Weights of a small mixture-of-experts language model, trained from scratch on English Wikipedia.
Size: 11 layers, width 96, vocabulary 1743, 2.41M parameters.
Experts: 12 experts in each of 10 layers, 64 GELU neurons an expert, 2 picks a token.
Training: a variant of SOAP for the experts, 264M tokens, 4027 steps.
Below are experts of layer 7 (counted from 0) of a mixture-of-experts language model. Rows are named router (the router's row for the expert) and show model dimensions 0-95. Each number is 50 + 12 x the weight over its row's rms, rounded and kept within 0 to 99.
Before each expert's rows: a language model's description of what the expert responds to. This comes from a sample of Wikipedia text that the model never trained on.

# expert 6
It responds to: Word-initial consonants. Opening letters of words after a space, dash or parenthesis, especially p, h, D, P, B, as in publishing, History.
router:53 35 34 42 49 55 61 19 59 47 34 55 53 53 66 41 46 67 63 70 48 42 51 65 67 70 62 59 49 63 32 42 28 46 48 52 64 57 51 60 64 50 36 52 51 55 36 32 37 25 67 36 47 42 51 44 52 31 60 52 39 54 54 66 36 58 71 68 48 47 38 52 57 55 55 69 54 23 59 43 49 29 45 54 46 41 30 39 47 58 61 60 40 47 49 78

# expert 3
It responds to: Table and list punctuation. Pipe separators in wiki tables, plus colons, hyphens, semicolons and brackets in lists, squads, statistics and dates.
router:53 46 64 47 56 24 71 62 76 33 42 28 62 49 51 47 37 53 35 35 35 40 43 45 50 61 49 44 52 48 56 56 60 68 54 73 37 64 39 59 45 37 49 37 48 23 66 58 43 66 33 65 62 26 66 50 46 55 49 56 58 64 51 77 54 65 50 62 51 54 28 58 51 50 48 48 43 46 54 52 47 59 54 72 55 33 35 49 41 53 37 50 50 49 24 65

# expert 10
It responds to: Vowels in foreign names. Vowel and accented letter pieces inside personal and foreign names, such as e in Keith, é, á, -as in Thomas.
router:47 49 64 45 58 65 37 70 48 57 27 36 85 49 51 24 69 45 46 76 27 29 40 63 26 63 45 50 42 35 33 43 61 73 53 57 35 55 51 31 46 55 54 59 43 42 59 53 42 59 46 32 39 49 70 47 53 54 65 57 56 50 30 47 60 61 68 58 44 43 45 53 48 60 49 41 48 41 45 33 46 54 46 54 43 66 54 56 42 40 59 53 38 74 46 66

# expert 0
It responds to: Adjective and noun suffixes. Word-ending pieces forming adjectives or nouns, like -ian, -ial, -ical, -ism, possessive 's, plus words such as national, American.
router:56 61 50 50 59 45 46 64 50 40 51 44 42 37 53 44 42 66 51 45 31 43 51 68 55 62 53 17 45 56 41 42 52 59 35 46 44 66 26 63 67 50 47 23 38 41 51 42 63 57 44 61 65 30 91 52 56 56 53 51 63 38 50 59 55 53 52 57 49 51 56 35 63 66 59 65 41 38 65 39 37 36 49 56 46 75 68 56 37 59 27 41 33 31 46 48

# expert 7
It responds to: Function words, connectives. Prepositions, conjunctions, auxiliaries and commas linking clauses, such as and, of, to, was, with, plus sentence-initial However.
router:52 49 54 58 28 55 95 62 55 44 38 43 61 64 52 53 38 57 54 53 30 54 50 47 53 39 72 66 73 33 43 49 39 74 51 58 27 74 39 42 45 55 80 44 38 37 64 61 40 55 40 36 59 47 46 47 35 52 47 66 64 32 63 51 53 46 62 79 42 51 44 55 46 28 64 51 38 40 53 43 38 41 53 58 55 48 53 41 46 53 45 56 41 49 44 56

# expert 2
It responds to: Noun-ending suffixes. Final word pieces completing common nouns and verbs, such as -ation, -ment, -ance, -ing, plural s, before of or and.
router:55 70 27 20 61 42 48 48 35 32 47 48 50 66 63 41 57 47 57 38 28 39 52 48 56 66 57 42 84 35 44 51 70 55 33 60 58 36 49 50 67 63 69 38 33 52 55 37 48 42 50 29 50 51 33 38 47 52 61 51 58 52 55 36 51 59 60 54 45 50 64 41 29 28 47 71 50 50 50 31 61 56 53 65 53 76 56 59 54 56 51 48 47 42 27 50

# expert 8
It responds to: Digits and numbers. Number digits in statistics, table cells and dates, such as population figures, years, heights, scores.
router:42 40 46 39 58 43 50 42 46 39 46 57 79 48 51 37 67 54 46 45 40 52 66 41 40 50 43 45 51 48 55 64 65 51 16 54 36 50 69 55 50 55 61 55 39 46 61 35 39 54 67 58 72 50 40 66 59 58 41 55 71 66 31 42 61 48 47 57 41 45 43 70 50 56 48 63 58 31 73 29 11 30 56 59 29 44 39 62 62 47 40 46 43 42 63 38

# expert 4
It responds to: Capital letters, acronyms. Capital letters inside acronyms and abbreviations like FIBA, DUP, SALC, plus braces in math and odd byte pieces.
router:51 68 34 19 66 75 51 43 52 51 51 35 70 73 60 51 49 48 49 57 40 33 54 48 46 53 50 40 57 40 41 36 60 62 48 42 65 40 46 57 36 53 43 49 54 14 58 45 37 48 48 45 55 44 68 54 32 59 58 55 57 42 18 59 51 49 62 36 49 58 31 58 48 41 59 45 30 59 57 20 47 42 58 50 50 35 74 63 52 39 27 49 48 45 45 47

# expert 1
It responds to: Articles and word starts. Determiners and pronouns after prepositions, such as the, a, his, she, plus single-letter word starts like f, c, b.
router:72 43 47 57 27 54 58 49 47 34 47 47 44 64 55 41 53 44 53 59 61 36 62 47 29 56 52 49 66 34 67 40 54 39 59 48 47 74 49 56 56 48 39 62 51 41 61 68 55 52 87 32 62 40 51 47 39 23 52 44 58 42 56 53 70 45 53 40 63 57 23 69 29 32 66 59 35 68 62 30 43 63 45 40 51 47 42 40 59 36 46 32 41 47 55 47

# expert 5
It responds to: Mid-word syllable pieces. Inner fragments of names and words after a capital letter, such as -ig, -ur, -ind, -w- in Crawford, Lindsey.
router:49 68 39 38 33 39 47 53 25 51 49 32 53 53 42 58 53 58 48 54 67 53 74 41 67 42 61 68 50 44 59 40 59 48 43 45 60 50 54 71 81 63 50 34 45 55 54 50 37 46 54 34 54 29 54 51 40 60 66 69 51 34 28 53 50 48 29 53 53 23 62 61 44 43 48 47 41 50 67 70 40 58 17 52 59 46 58 53 44 31 47 41 29 65 43 51

# expert 9
It responds to: Line breaks, headings. Newlines, periods, heading markers ==, list dashes, slashes and opening parentheses or quotes marking text structure.
router:42 43 49 25 51 39 57 42 44 43 52 44 35 48 56 40 71 65 48 57 46 34 55 45 57 50 27 44 61 46 66 31 44 55 59 30 43 51 52 44 28 47 63 60 49 39 54 30 57 56 46 61 77 47 50 45 35 59 60 60 67 59 62 58 62 57 55 53 43 30 74 79 61 58 42 54 49 37 50 51 63 48 38 30 73 68 24 65 57 43 26 59 57 38 40 48

# expert 11
It responds to: Latinate word stems. Word-start and middle stems of Latin-derived verbs and nouns, such as serv, adv-is, st, qu, before -ed, -ing, -ation.
router:46 50 46 61 45 59 50 52 53 53 58 43 46 69 73 50 45 35 15 46 37 45 58 46 42 40 24 44 50 52 55 39 21 59 53 48 47 37 45 52 42 53 65 34 61 60 49 64 27 57 47 39 59 48 61 47 59 45 55 68 42 50 53 65 67 61 51 48 26 40 39 39 50 50 60 51 38 54 38 60 35 31 44 55 70 53 37 49 46 87 42 22 60 70 43 61